{
  "router_score": "sigmoid",
  "balance_bias": true,
  "init_std_router": 0.0184
}
Below are experts of layer 5 (counted from 0) of a mixture-of-experts language model. Rows are named router (the router's row for the expert), up (a neuron's input weights, with its number) and show model dimensions 336-447. Each number is 128 + 32 x the weight over its row's rms, rounded and kept within 0 to 255. Numbers have three digits each.
After each expert's rows: a language model's description of what the expert responds to. This comes from a sample of Wikipedia text that the model never trained on.

# expert 20
router:100131135104129147102143158130072140128122090167126110169128080154065115113095104078177143120123102064115152156096107152129155137105134085147182133147126140150128183114145159134168129078085096160100118181146124085092112061141085097077134181112143132148185080138065105153130120102080141150193124156166126177128173151115157128124164098149
up7:139102092174087166123121146160132104119127179156148095107132142142132174131105151203144163122159148147162159095056114078122123095154105094143130117087082168165163124163135147169153131129018126034113111147080072089221100172168159138188132166136108123100079129080078151142115146119099080131148094112102130090146156124099167173075176144096
up8:149196099153109132110141130161129137142066129177151084057145123155156154156164145159152179125119036102121148145147117076114097126162099065123098127120118114172158084153123152172194112098099116124137120071182073155153153105066124165164127090092147122148139115112146131103170133115120074177108093072132086157105106122109100179123157056174
up9:173108155153130161094140140144112096136116218209184099120110149120163174101120156153110070107155109172111121204147093090160136149152074109112120119126141191126119085050129135149144081145087124087153145120114144103132208125111149146095139119160191138149122130111143117154167137136076114175123140092129171092158074091104149088166128086151
up10:122164130118112164098092130116146120068090104169140111071080083114142099107199138100121153122126132149160145148161100060154148134152134090164167099129161115136185142169147175131182108121114092068084171110139109144072125166151105169119155114129133108169138164133070098118112167115115110193117094123152101124129168106171176175154091172138
up11:129140199182144235099155120135158098112096145196148098090119119157127099140190167157129178131146103163130162169119129089143063164101159107099170157112155136073098128106122155159151131128090088052113132136081090146188158154138096109104146089086151116111109128104128095144105144136082080151117165099171147063146157129132118171186108122081
up12:144132098138205109129148080154133096075136170189126079163122103146138111098106115124138130079152131103095098132065144150104137116187173131098171157131148195147120152126103134120109112181101107158144114128139104155164122104138145137117178113148151162140079121147104145138084118093181113158161094106132140144184118119096191166123120097082
up13:124120106154131150139148146099180102023109097151132154126087091155116161092127147092136133092093095107137208160048123106158143135046175138086173138151115187096163172124135085138146120092091111101171111149135152144117140126096196167082213094098095095142127137082090128096128144086157139136135129128140139122153113123167108099086118106123
up14:130153135181072113168088121026112180119114171155167121142123163154102165130138112115169105165063080091103116173134098119166115119124075099210109148185146215148154148179155180154076023096149166077177158104126113116129111166126127144114128092140207151112127139110133132145155137107115113215110107112131127125133078115135104114130141131110
Description: Table separators before numbers

# expert 23
router:136137073146174141183123115119075145172062127131137059180150072107126105143110172099148095117135114142183164139101167150081167114112070119094160092107091128179160153111080107079150145170103135145100153176126144199149116110175187125112150124053108075146084122148168125147092155112072070123143148099095168149141142118117147105077160082213
up7:119156124111138079097167103130085125093111085174147098146100099213154135111134096138179108203139190162144105136096124146141114161137139125100130098155103120109136158160098114083067188096098143170065147165135155092126136144122122090133126096148144119104147211067059142136118113131133195153054145145116036104154109086173137161197090103110
up8:150117151060113126116111139109165214208115105155159133149139147176069077109192130103112130153123126136149098117165101110131083146191126134143169146090211117119117165105136105133138031091176095097115085103166124139118149126142133144127114179105120182121147115141118184101110138156135115182121140168125156101097177139122068100066110189108
up9:112196127099088103101127156095152128112093180153067124133132136136131125149196140108115133090161186186197101167113130161121123155184083123135107139088112119134169139115092107159119185128054109167088104151159110130095123132123174110132166053159133087106159184136061104144105159131135244165121146170139106144140110135131171082143124135162
up10:154133159147099071124124152176139175138139136108101133149088181048148170129123146087103166109123094090117112078190117200126090109148125168190139126112146177108182148126161133143126091133142092138132166169170084124138193087112096141085121059142110104056130137153080078069111153192080119126078082159145154061146151106130107102151120127125
up11:125169103075124142137149142120182108152119129183084161107116104162128126103191103119137064094104143140135094174155151128084118121176097123120103079057152150144197134120123143111142093100065103087148126153168079107117122100120143113182177172198122154127169185118068114143071100160131140146073094100152123073097181121156102130148097150164
up12:136191107150090056192113131130088066100099151132084116183103106122162180120141173143142109132102116128070189137069088116074158198140159088159123131179133145120130064150171154218147087149099163124149083119148121102101081145163112104136098158102147138113132156118113122186090185119115118153199138099093108088142144137129106160104124154140
up13:143148185141113153163150167146145146095194144108158117121142127142143114104099136094157120134096148145092172090124181122104087178183135120141124084130188115105108078140130104072157091141097106129168143129096147103094119156145079113111115108109142090118130159080182159129125170148161122122154100106123092153175128145159142160124120112139
up14:118092151176090106128087207147091098086160160206166159146158127114101102095150108106115148164118154132134104086175145179091137100123164128152136124097146145137120123138116107138239084170144114111130176139097140109129140089122119108148147145116172117185128130137135107147102166090141149157150174155062110176116137128158182130147083189126
Description: Articles and determiners

# expert 10
router:129137176177122061111064151091096091179155109074074122107105132165132146154149141137211116141134104150097083140160163078067111140086088119139150147158123145125154122171136168171135147097111156155107092158126193185139149060141168101102184133155089104147139147096113084133098169135132111188140124109192136123142120139115128077121106148197
up7:154098069165131166101136150177156137086135160132132165142121114201074145113104115052137080099169150112104101126106147102115162078132035086194141113091080106120131113151163134178150141157100109106150146120133113111069171140126134115089168177135076122102125146090136106094139114122192121142149154132087164132170136165150153116082127167099
up8:115202129127157125140121153152115122158132179133148119127147086190130133122118137136118152119157131168165184114171120147166095148159104190088152116085104133157146167135129132112138109125152162102093101149164126129114138143133129174188127113144109114147128139123185109120067082142104147128126144081114087156116158135155165150162124107171
up9:157114133041135124133097120138152100043120129159091090164158075150099111110136115133121139156171119143082172094051081123153093130125072077132089053105164161146134163134158147152179095125075134148176141176132101120113167188155126099118156131157149172063218113106127171150108142148118142116162083106122124080137134166134131135197083151145
up10:108138108127092110166103144141060138113139102126108117177176118129131128108178140059091109165104135156161180108091135183181107157157134108129073118123150126142159133099140131146165073181120119161158123197100068101132129121120109138166061136090169146127185166116114115183055128142096153152120147077169103040124166095171120112154117070111
up11:078171116166134143121161141123082082105105088100143102174083172145150156142062138127128127124101156139129093182172142160065149163131083132128151091090148102172123105193122112147134104101069107068187193112143146129116150182097126171134103107109119162078174162100177105143136157115117129163140125089098122088161124117194132133110090128137
up12:146109145096172121130164116183146224134097144145126185186115147116092157117077144145086114101129114058104125109079137174134102101163143146091142089073140038183181144139144124134150140158122130093164141073107145132212089194113162138202068131085110095167096166135139106112109135116131148092166072128104098133148103107168175154116155128092
up13:099154095100137116171080126130085174129105104091167051116108183118165096102160167108139122108112128130087153176134113128111104117150098178177161110176188096170107212119093126146117128152196098149109074116103085140097178162092135109136138151132108141102139131116085120082145134183109110132115082121136122139179137116155100111129131173072
up14:156106143139238143090154167120099163112129121137129104160141111193096129097105096106097105131142058089116119143083137122130144137164133108080138133101159095155185092172074151103131141125100124117090151062119142112122159164154173129212079123133114121117186149069095128122130076138176175136162136130079130090123136140147183103139126124063
Description: Commas

# expert 9
router:179099136161181176094141156119134121107083079134151151127149142121152120116131161108168132134124131130102077125113133158081110167151060027133167066129160121117143125147089135080166140136088120171116131194146115149170121109212122110148164145107096106139163107088101179161161119184119121127123082097100176125101167084166140142140099132153
up0:121142168123126161159164133160105119108113158091100148141152119070125142108112149097139088139156188121077158139118180197121114110119073123082098118144103101102091109124189187124106145102158134149092156116082137131133134121120138135162172095118156164153156123128163132102089126149101152136099126058130133194175098163087164129142124044144
up1:121140151113144141152100128114121186117111173134108130178138133060166144073140150108100133084153112174151097094060168143156144117117105123111126130191183128133077149090161072190106124082153148133154154146179046113098127148140096130039131144120066080115160094124150112136156211114041145133129185160091117162108089107164094036128105098111
up2:105104120092097142098115108172104175158171126175083105067170143147085080081135169155158101135108113109126158161108107103155128098115165130114117138100128165133093148091158126140103073122079133112130167119091119093168185181155180105166095119136148124161117123111134108161088158159114188124115128103140139143055183195139193150084102091115
up3:151129134142129143126186053142157078137164048150068157092153134122151116159098164124136129101167127120094170111227111177121147059049110164174127166148172097066078133154134208130054149115106171161155124140079192160097114154191143119105148190124078111135120121112139142163098136136193156102136118104176112121156144132104145148136097135109
up4:091114157141166163115092130178152102177122112093100121139164187160133139112101080098118153144127153081158141107124178158081140089127087093138097131158111115133130196106084079148141154112078144113101122142067135132057088152120093144139090149173150110051104137119103142160159145112094110127118118146127134094107137120106059118116155115119
up5:141161125152114179133145103168164123155196124142157140104077167170119097110138139170155135114094113124126135181092157154120105122100095156118170159066068135140138133130191096136144143161092109194122136115152125087130099133121133116177152063162177110119142127196065087099103082117152115111172184172177164075130186114168159186122184092129
up6:162158157130105084148127130122135140121105131157128148090108128139155073119159115163143131138124052139106117099161144115123080149113113107100090145172154132139155099107113135155132110151139137154179125084167119116160126121084117112169153158087077108188116112139149091118120102147137206131139130088162138130094149128128131059134126124115
up7:167110121143143140132117139112078109132092086141121095147151133049062146131137124126136157168166151141145136096103132128111105066127157138113144133152078110127154097104102166114104187124118129188079145124122075138192118164120122095132107210156124101105132142128133177132139131138155142107171167084061051101140103098090058064188115097157
Description: Word-initial prefixes

# expert 7
router:166149104177118141129089163149119101080088079130112090183163146164119145128155142101145122141157143100117091135046140085084132132133084117131140170141172169158151112147133095140127062089077126116165130127118080062158124066096105098158115162116106140206130141105092169101082181145130121152151180144142123143106178100146151131090149113170
up7:132122150107137123140192091116118129098092125079080123127077129123090186158093088141133089075112106113128183132153111143171226123131118114085118091107108106135115116145096120162116145189104090097078147148113069204121119098161176107050176143108134137136105138114153094113088136131078153120125129049153185112102168143109160138194171176094
up8:129094114095153131134121144064080176229140174094164117095146094168163066142119119082170135092145151136071117132124170153102173129133078172115119120115131138149116146175113128129098125111117135113126159176150227122132106168168119159145127086158184156108123144115146120149101134140140152147120115137124143155167112101145161095097082123162
up9:127208156159127124170171140117141157133142161193133136136109111121132136144136105127121169097157136169080120142145097098145127081143142107144093096081120110133152141140101111081179097192103111150126137100155087205114178113171129074142097152137081129144103158145098132136117098142149162112184104087126155120144189112154099085181120120191
up10:135122162130154099156139149109167157128175175125158205114105139142100122115113058142124132104146152123074103109144136160132137112118139093160145134126087135065103092141102112155150145134146106156096144127168136097197158098109206150121083125119153092116114097156113092099124148109115161142169101176167101116148111111119088059130101063185
up11:125081203146141107154134104122127135144101195133154171123140099129160098089089150099091167115152138140160132180127122098135157121187182079136147154110111081070125068099160137085089141117141136120085084122148168161125150115104123051149129159168146121111108141107147099113176159150099158143161101137133148102111158140106114096187120102189
up12:092125142078120094154117091123146126132137132145150150146068097088103178161117123098113115125072101149097127139131101167200177127139112118101110134113121177127080096084127115167120115187159094113150115136145103144085120167106126133090163126170116121109081172084163121081066097110091110144144144034154169170097165137107149110148154146089
up13:091084136133182149099128122162101104156103154135176148113152151178164064097120158104159128096159082140160156139202135090139074049108090129171147109082147108207171094124135192129140103156102201151156098134106104080096129218185132202133133069176119122100241157119128129186191100085108168106065063195133127096144159188129077166132125120119
up14:137159155082147178148117160082092134164106144149212140154158125100221109145093118114113161167194113164125131071151112124102090150143152151146075138105162150168092142154123110189080169122141162150128093167124087143164181161183093098162173125136160102110130070134108112172118178100146071159117106168142081090176121115127103114055157157125
Description: Line breaks in lists

# expert 14
router:168110102195117101115057129114098124174096122155188085134096127122150097148117117138105118151115129154116110112076130094119132191089102137148181072141164182095134093129150113145174168100100129128138062184151151097143117127093149110114181130123125142141123173090119139118160101118141130155198131117182162139159149130149131068104128057183
up7:163118111116124109177164110079140190081104137112179081162157187133139124154107164088145169135151055083118092070140107165134121171162195163094138115149156171086143133130176130129137088062130136110095170088050102115125132110084128096123128107080116126079151168109101091132134127146176075155134101155109103158122096136117100130119111109210
up8:132104083101125134117083103175079100110091208158098184177149145127150170124110127126122101169144124026123164101083201114097168128137145092145103113135099099187120090200146153099088148162120141104145128181198089125160113138133095117088145111140140089120121141136109173179107163168156152124109117149123130131049159167141169127138177128116
up9:111134147138140150145172093156113157108104106187163116153110113075138119120169132093129119105055097163156204121086143116151087152116176172119101120107090151163102152135122171091147164069100085111104123115169076080170145090133141125096103098154125079129072095178078122089142134110123143140118104140115130179077172099113168115193159068127
up10:154136147108079145189154163097143149102133130091105082141156143146123187135178112095122116177142118174146120132124147107135135094152087054123137090140151165161080162123095096191103156156129126178130125158113127177094156078170134099123088151083140122139185075111106116113131134080095170135140115175130118087123148094135185110172151120151
up11:188105119169141127158115122103167147130142108109110126095150131106089153142114176096137143155139158138118066156098159119166109117114128163126140180106065146174108152155114148102174120181169061121193162037059102093087136078183134166096143127157118125073126104158174104125086107117039096150129120141104084043139120147171156179129148148159
up12:189178188164090161169161141137154143096164084093145121112115158076111089183055136122126114142156116143106073120119066143147166197118151089125123126141166160095131121109153185175142090151125131164175091129110175116116158124115133140192169114135109121042150188133118090144051127135212147111117082206169135133185189142150101112084172111063
up13:132123138144147145141091120116100114102104182124126090088112136156122140112148095127138127117086000128131167136100157130116046184154141114110127143056110125181141113130092128162154095098125158092118129146081103148121220137174121128137151167141149074115123156093068116153143115102124109193162158109114136091116154090129146132052176144163
up14:101092049080178205128112127078177190069095113172157100127139160134150163122085126136155127124124119103170137117115097145109177102107112090148099110031174162148126183142148119076136114144091095133165169183099079123135152160131118086106134066214119146125144112099103114115157145160103112157064078141122090132157155109176129147211107170143
Description: Initial vowel capitals

# expert 1
router:116109105117136116101155163108085146120023084111112113109127110156106114113110126063160123134178086150121125134113134086110133152130066091139109118072150210192161157101144164102189129089079109161091096130137078098232116098118131155158165110086126095131149114104080168181093132148066119150131083160149104129119113146147107128099160133175
up7:117193128115193116134144157145112130066070124145125144092124119183148162071156140106139124198166102143165158092174155120134086140156121095119150170173126113140126103110138126115099079132099150163146176115079054210070169061080140079128173154128184137164130080143146149150175182121112167124092159133152135178129130098199165150107112142135
up8:140151143116116116141136088119133133124096166146066093145140066146099077092126145138113106126108114121213095079151184091090129115164141137161140138107165109145091090157101076129132124118122093077111072155140099143096140122116126127160128177179080098140101164123097127159073150063104165157100134188109130083157127085160112157096113142137
up9:131126111136126124147126113187102099136140195137129113110106102125138161155186106075160117141112110143090118148112124150165046158105102142134125143193147129130114155118149132158096080107126171172134139084099084106086166110102116099098129072057148136093130161187175153111110160118133105137097176118125099176066129127085165157116127120082
up10:146164142127102114165097088103142125133155161154116143110133147147110156080137039141117112146096109116148121091128094185113178153109078117139129101123127140128160112135120097107130143105101171189148112125133126137123157101121097149152121114145170125165119106162231188138121102156124199123094139141153165133147093140144110145127127112080
up11:108104126162154129128141157121152121083100095092209080126096142111143141118098155130127085146145179112140162139100142144144088129074146114130130127108144115104161138204165121133155096120178194067136123174138165076185143175144181128073198126158143124103154188075104120154075135159119139088140170107037154117155137146158137056097163105126
up12:130100106108113112163086104172146160118084131092151154133110084137086094061194139150099159179130078066138122120135154101126116147159138105073172160096136097182132123097121125119118110185087107156140110110114061177082149125145095128146103200117065126101134096131159111150097130139182080127131112080153100083094097131133100141130136110095
up13:116138073075151128161129130160128114060104158113217129167157078175118151075176132097078121133140081097149170104144100130134150152133215104122176171160081121122087096133183130093118136140159107199114079121072086134098121125147088140137153117140088150099149119123118177130146083099149132190185143080136113132114121160170105123154102142108
up14:091140090128118174115099154120112155146122143183182132156167140101116093163136122159108187130137049144077097195110171106127092075095118102139096106086173133163137102121140181121171111147081149121060148160050028133160114127042139105143197061146149134154124111117133132118128115118136097079100132125118196106110152127134188163086145146173
Description: Coordinate and time punctuation

# expert 12
router:124137094137131098145085114130124076127141131128136066131083067075106157121171102077080114152101143154114134148051142127084153191153053124163127110171106157094219106138067139143146152126133141145138094120134140110144138067118143146140156134163162113141103164089088134071159158136138097142127137131112093148127177065162121130077195137150
up7:155129095166186200118155113132145121063108158137155115109083094119137090149136124130148109125123084096089087155062126138147094133120127093105162137126125074122165126132142140109104120103134123130154148184182108122115085124136122160121223068161124098139173137132084119149180144150105159174094119138120166089098192146131181133172101126141
up8:123162127124165179122160184123067125166152112123092139098081135146145125149133178083137088119093123109075105069163200126128156188095107123109183128108120130123098122138148101209131076076117064113134143113103135085091153119144145146134121129060147101180188175135144160134152173148146127152084119127115172118125140146086128169099142124126
up9:127178110066094198118106164106160163140109109185166186161205213127136121081141089097143147151133131155150180134103087110171112156146123122121186085134153144128111122095111187138162114144108109099096079204146176137129154107086109092144146156136152073108101172141154142151160117169156158116074133128118111080156149195128075085166144170096
up10:148113104160111191159207132186115084145111111177135107109107075154106132139103158102132119143131133125097078141105165143094141133088135122086148093078109099153150104126126129096141113091148119124137139183102103105174141158175187120167092120085110127104107178142122107140071140068091152106131075088104170112103159072131211134100151117137
up11:103127084193170176132128151152121102119121079169195146080188136143059192079130088119142122130068138100133176133184127102144111095142146085180196095092086071145128133080120125118125127124138168116164099115088104114083113107158171128112106117148083068100149111177124119150126136134137138136092145094160168169255164124183101091085138101140
up12:178100133154138109188103098172080113139116117112124098152153055138173108168160114126127114165090081145036096108089125146123073203169155149095140162166119067073104123164123113148098111097171109080141134116122157105156111100147120130178136085124123093141113168170161144107138085142186109137103133145126080098142124133164129115111186120134
up13:106163102131106124072126160129142126146073117122121125101173108144105137141117196135146161084151186123156094187179167134137130143067091106069136071152111103125112127168102157067115128107141125168126090155080132129102103189123103112109118184115139133095171130111075159180129113068106140167174126140171158150106074129077144185114097103114
up14:118133086174154141137135113124122093120106112172114172159120125121112167085153120113182136127101196110111154133120136147159139151079072142153162162090148074133156109138090122192143107103145054154090140120105096139122086081187107136125180090112126104117144121142165158132110175168133097165120124115111194110152138054153160158086162129152
Description: Year and number digits

# expert 21
router:158136112194127147136171130154107096171112119150095051151094103140089136108127147064162151146109160142113143095142110157072157143133128074149153120146140181098173117129108098102091133166115109127167099158160143149173132094097084119077131141144154117133151133129119103191147178127097141126132127130158165201182126115137147050044173121159
up0:179163148126153131065114124142072129093085099186075142177121161183072125092176078103130158138046109131138147164105177082130127171115133096132114158115093159144151121100085110136200122147112094101122132135064111160141128137129136135144126155118146143137122122083114073192120171116127180174147193153102146039107190096105132109144096139156
up1:131125201130147133136140135123096092146144133097084111209112140131149182163143133156075129196168145117067119159064156160161099165140126114139150124027124147153184114141130099124184093143151112119130162165119119110124132150120138124106149144126119129152093123103123172067128127108105096158129098145182129084129151142097137134134134098141
up2:084128099109085093125132120174111150121114083126084127095170106064136113129178136075126169109111157134104088062116115166112102145173153118120095176181176116153123120160143121140141149079102065107087120191131090144153128076141115119097119123109102078166101121128213131107163169104074110166116139137170154168088141169116066149126215123178
up3:249179104169115133201130118158138148160147142059089138129138096120087097109077152135158145131061125128086110097089099159144162184119149108142120146167116148128142086112132099090153093156072120051121119120122103139156076086091108072109117157115114149165149109144255144125182158160113135128112098143108116091142142147111179127097152125099
up4:163074157128098190119089131117098128196050151188102073136123100129123023106097188113140175128146101147140144098147139114152107118118112124133128113190166124155133113120102094150132144147139137090100072069112122118168136070107144133125121066123180122204178121051140149119134112138116132096106137087155135113092156128089100074152082100152
up5:160115092172124126120124163118184175154055156108097113171145110145056086123112168098142137149183076145158112113127121126134039197100172124122109075142148096104162152142108127125090061154140169148124125063136108130145154137128107025126096123115163116117127147112110088130104140126092117122125152113149094133166097104144121117059073123168
up6:131156097098139154134143165110133149133116120110126153164133134101145144100152147109100112067130162094112069139115120142102072225154116144090177139062118087148118099176170131113149104125167198131096087107151156151107095129129102163125074167091145114168095128084180130096126044105124085185153119130191182146131125123169170121095149155158
up7:187136094153112165114172121135168141143103109186123083051092113150171093118136062129112111129105085146153090158084131136110165145153064102166125062154132091128169128091138148110141066076046172125128111132163113227158181063143099060121133144089152046149159170143095126095067122151097113119130100152143076122181080155130070101097113111144
Description: Institution and place names

# expert 22
router:141128119127132103114092146162100122117138127168126158141099054142112112098106184081189170097143087157196129139140137124105128106118113104129140141141141146141193108144146115156098000095048151038166119119121091159166102166103126114129183123163162130091155141098105132133140174150111076161121077078132121132114131172197132076084148116132
up0:131128138138140130128127121155125112064104132181168139099172118165183107126140163118159125179152168098118162084096133127069145139151144117116172162133151096141156150203170155130119096156136115081108086090184088174156102142125083129191137115155098096131165052157121122178109094095104090089197047123196137102125129079103111141112173130134
up1:219130137126150148146059141112101139080086217157123142117168154181154137059157076136099108132183107109110092120084092058145126143147122162101108161146104138151131161134209152126119076173084101087141115122160077131099115096076125118130103104138128136149150084149090129178110121153093121097119152069126101083085137159138140117105147134107
up2:221095132129126171109180093136069115168104147117136116139146104106129152101086139168082075142094100133142110137093174100123084154079104153094142160113149170111091127184147181131169122073154110078102159117079112080162116148129109134121206106128115120191153111154063098169132138112109150136126086087131170159133124087085123154108124202145
up3:190152109115092114080171132102067128116123107158144105154130072092122119120124142083101149114076131124097159152138165114106109107114125113098112137088156122152121106113195146155180110129110078158078112147165195107174133130205120046149150125119146111179116155071101138163104100111100135084138137156139137157128161147154124123101088091134
up4:166124171115199112162094094160139084128131169085087127106097175139114182158161108168167157165124110104062153138107045156168113152038134120131143121140169116122117124098101105073133084196100134138123149157068159120096085115099120142151178135145047144108134105123112079092167093197149087158158150108120141117122107150145135109071139126151
up5:094113098124104110068095163098147197139115129151103142071157129125049180153140150173112104073118125074140137094035092068150172166103051091114158134104163151152111108083162163137135139102114144152154113142125078055153158086111109093145158199157155148114112161119120156126143140174097119155152076110129147182094135086100181117146094153130
up6:171163186123182094152096148103137157155133099162125141148109120062142094100149103099165095093065107146082100157147074113075158135146141112116099093139105121159158136152126196177152135120143110137115101062118121148142109130154117168156190171135141155132152117083133133160150091168177162156112159158207101130181184144128124057097142107085
up7:164067103155194141073096133164098147117141105148130115107141152102076134115079093134122168171137091164094145145082108087149138157160065140176128153116127151149074132111147203116158134204130145087136124145109143207077108121148127094070097158119103102102138105081073125122091108115113161114069145174111102065151110100115143086066097161117
Description: Surname pieces

# expert 13
router:108111099156149133165055109092124112109129136075078168144113161130163164125120138131128130123110098156077102122130127062098126210110091159120190128061188184162190136115142103179160097154113157103121099089150166132122097070164065049126155173136121116084119152138064129105164132181149146144153082107161097077124173125163123072042106135123
up7:160154116092151151161128124122134117151112130143198125121141135209159115080110146137106145114097142120092210144121102114046041156185184115115166135157135066120120161186115131150202091069117130080193140090099123098120112083151161109109097142148116091174185137090157131113093137133126118141172145130143135172091118050124083111130136084130
up8:154141103190150079107161129114160155145207154181130113045039129134107143190137159167113099132102064171151092108150112157142081195144127171113113140117093136109190151118096125048143089111078057141168135108150154152153116085139138165127123138117124118113155202129147134094123111143071143101102163092199121165130209149121118182088162126149
up9:078120144117137119114075150105101061075117120116133092122135180188125118134127101144091105185115074082097135126136172111120126151089047110121108135142117126152152134095130110194112105155104073087167156104125125126135168107156123155122128170120192133184134137173127106091141117117164126190174124146069171097113166098133205125142147129149
up10:162149152146201170126155089138145101138122160145145114156145114153105136131121135123116152088105078133149161162101111146134125124096126117080113159088143134068176162125111142050164118119095090130139124151142134126170187123088139134198150121126121108152209102159137126134146136115124160151150066086131186088138113140102163189110130146207
up11:133139099156149125143104114133142131099146144125139158148077189134107171129102096129171122087129084131052075108141142101133100132134176176127162138093153114103126164154067170158101182136081133124101125147129116106170139134112132081160140177145122138112163135214044101076102086156121161125136111139127121092069095122096158106111108086132
up12:108140108179156144116134123134167102158149158120191101089122122062130148163138101108141123155120107111083171197158098159099129150142096199162132116087033158114195123146098121144080104191087108134152137090148152158145141110117144127096126073157111109125105054131180194123152177156078180146142110122116117060180153126213127133176124089062
up13:093163146159151147164122143117119021106148099151139145090092117180126070113176116109138129084132049124102161175091216139140150116151133089174091114151110047083045104143125142125132157161115082122098103202112108147157119129099117124106144129118112118184086133129158056160187135146105105150165152096152184179171137080086096083138152099164
up14:147155098154116170142070095158069096084124165139151134160136071101089170142194122140138142203155153171128104156000121115118156160174107112109099153148125105099089112125154144133134155146070106119106093121142100120142054143132113146136141115073045144136174192142076107122161130148082123139117149098144140141065135140120155114144166135117
Description: Sentence ends and connectives

# expert 15
router:130151092117122125078104102184124122177149130120105126155092117118125188111122090063126173187139112148129109167094182142090150128125100167133121127176096115099166105119134102145129150126159184127151164074115082112184111101100167147113134147161142069123142188076138136080139118128135105124135125110143143153138127117129115141085191148159
up7:135092135120150160122139099096132166128109107106122116155133145174171133123138119133172125094159096110082116168127145121113109143073137083120096088099143125129114179095112171154125092188097142085153071153170119136176142188107133082103148110113097174106166142093138170184173115108068138144087163164135120137104135152217138151147149140065
up8:152115189133158103072118172086121147121136139093130128150089144123127140159095115121094114097143172152093131115096143059145090192112068129089154120123170112087153103160147184139155075120112128086179111090124142067137126158144137137135150185131094087053202168161061149097129109156143190137093097102169155064133110103114130116088151149068
up9:112130124126156127091083109123119133086153090114133083141122166139159132120079132130201084139118124104070157184137100167085125075055155141125139076114185114134080150180130127132169130162102076108170086124106136107108068055100149098106147150123123178113186114120135097127136187186171110110153139119075143136132153105149147158162191086056
up10:102142086127162109071126053166163117046130078157157163133082074164146147107091102115145123089173172166078125151138106128147093137091152144118194144122140080068143139106119162156082105173119140132127126124098087178069117137097158084157117160174106106064147147084140149129153160150139115095106140113080156113095142113102094109100117042113
up11:105140207135139154179129084119126144172091137141241088212115034133122137096111164074171138145116100151093150104156129142065087138145083095189093142123178121120094142127082123163142144079142148090135132147134167142152100123125151099133130110094160161135096091059134128131077084157140068174083110116131107132158115056147103135093138118135
up12:119152131158156084094175149083136103067110094170131123107132124133168116161106180129132124107124113123152136145164098155096141122140142143098113120134149139133154159146125127137096124060111064116135101134078108113081115133134130135153128079162128056075160098141062119181152141123112184121143133155125147151181181098116151104092095092163
up13:110108111094168169129150156093141107130106213150117146148177148112098120182059159121165125179147132139164104129148079097135064125176158122090157129120121152178073133175116167098169114167145143105156098148162181108152075131156081168134098136069072105134129118177107125154097113173110131077127088108117094145146095145116095096131162112088
up14:127175111079123120178114110108099150170078177125142139133098076155090132103084170121214180182152090165092160158158150077179108166145108109136135134133124129144175112084138114091145182095178134128117072103143074119166125075084120149149147137091101088149177139096152150174097145109166114084139188121160091180144196184097119115086153122124
Description: Digits in tables

# expert 5
router:128099060171192125104087142164113108118136141136118044126106134147081145095140139133129155170048099154126163199091145115148101118101036124144113092104120170084123177090166055110110146109078105138137124119137151108123144104127130122122163149187093155096138141151137092196139101121110058150118101209168144173169163158158160156088119142141
up0:148125117183156129099135143106102081123129166082122155119100224137114128150132134140170124125155099117147115147122124116148138102131136045083094112107128134209097145111156091089141069141105166132203167195124097159147151127145125102081177227159085186108139166060091159163066159143136129133092057172106181065129185138116125133167182171112
up1:135142133126126128159102114127122157131170109184161147179110161130103131160122084139183094127140148167104187080166088152115102137191076115154133136135090143140136104132138203227204157130077153123116104181160107111110188152153093114138166178180111106055119125165084147151109177136131140143150143083112186137145093139075154088130136167074
up2:156130092175155110137099094166098071119105162057168089128137090134143104173157116135148160189106122148100116116121152124066120165089143152109112106176166045106117088147167122078100109126125136183199122156152160110145116139110098098108147164091078114173138102095118165100099123136170120118239188132140090082120137188150077138090146141126
up3:139128088092098144142194082130118119113131155126098084131139121149142115111155099129130155189126141163122082141089101134147094164045129162085182133071124137102134093108185109188143116131115130161085117093144114114137179102119174125142138062119071116124098157097152058153123187147129139127161169119149096109096136174230143119111132157155
up4:131133101124076166144084133189147141117144066219156155108110137084088131115128079070170161155130150114084147157182227133114157161154090155134147108159156110085171131101077135129117174073159077132118113114115026099087087108100104159194194123133074133113114124160153102118141149123105135148098141088136123143117183099148101165137193125136
up5:130111130170111072115142203130205138148144178094141110106128141073118152130184135105155070154111176081123107102112167059116155178188064125146098099138123156144155139157138139067138166127120129181127122126134136118104129119089068219158175128163094154121103105156139128168147178130092112131101152143218129218121166177117086112127149109142
up6:088175105100135103138129187129112162134109143094197118112102131144135117164127159127132096111076112153123136074160116078018082125118094170145132151159137177137126155181149122171147148118130099120065138114159101128084112108100135151098138131158166136197151146134160157106104139133117137158130080170151113089117130112147149144137115073113
up7:182174145168103129137174184123076112113123066176122083204134115118128119116146157158096119105110096143102052131114161093134156103103113097113135100088133105108151140198146137081146112106122172162173144157168120168126095177125098154070159146128127163076114166086087151174154133074095139073156168142130181135098038110147134109086140109133
Description: Ordinals and rankings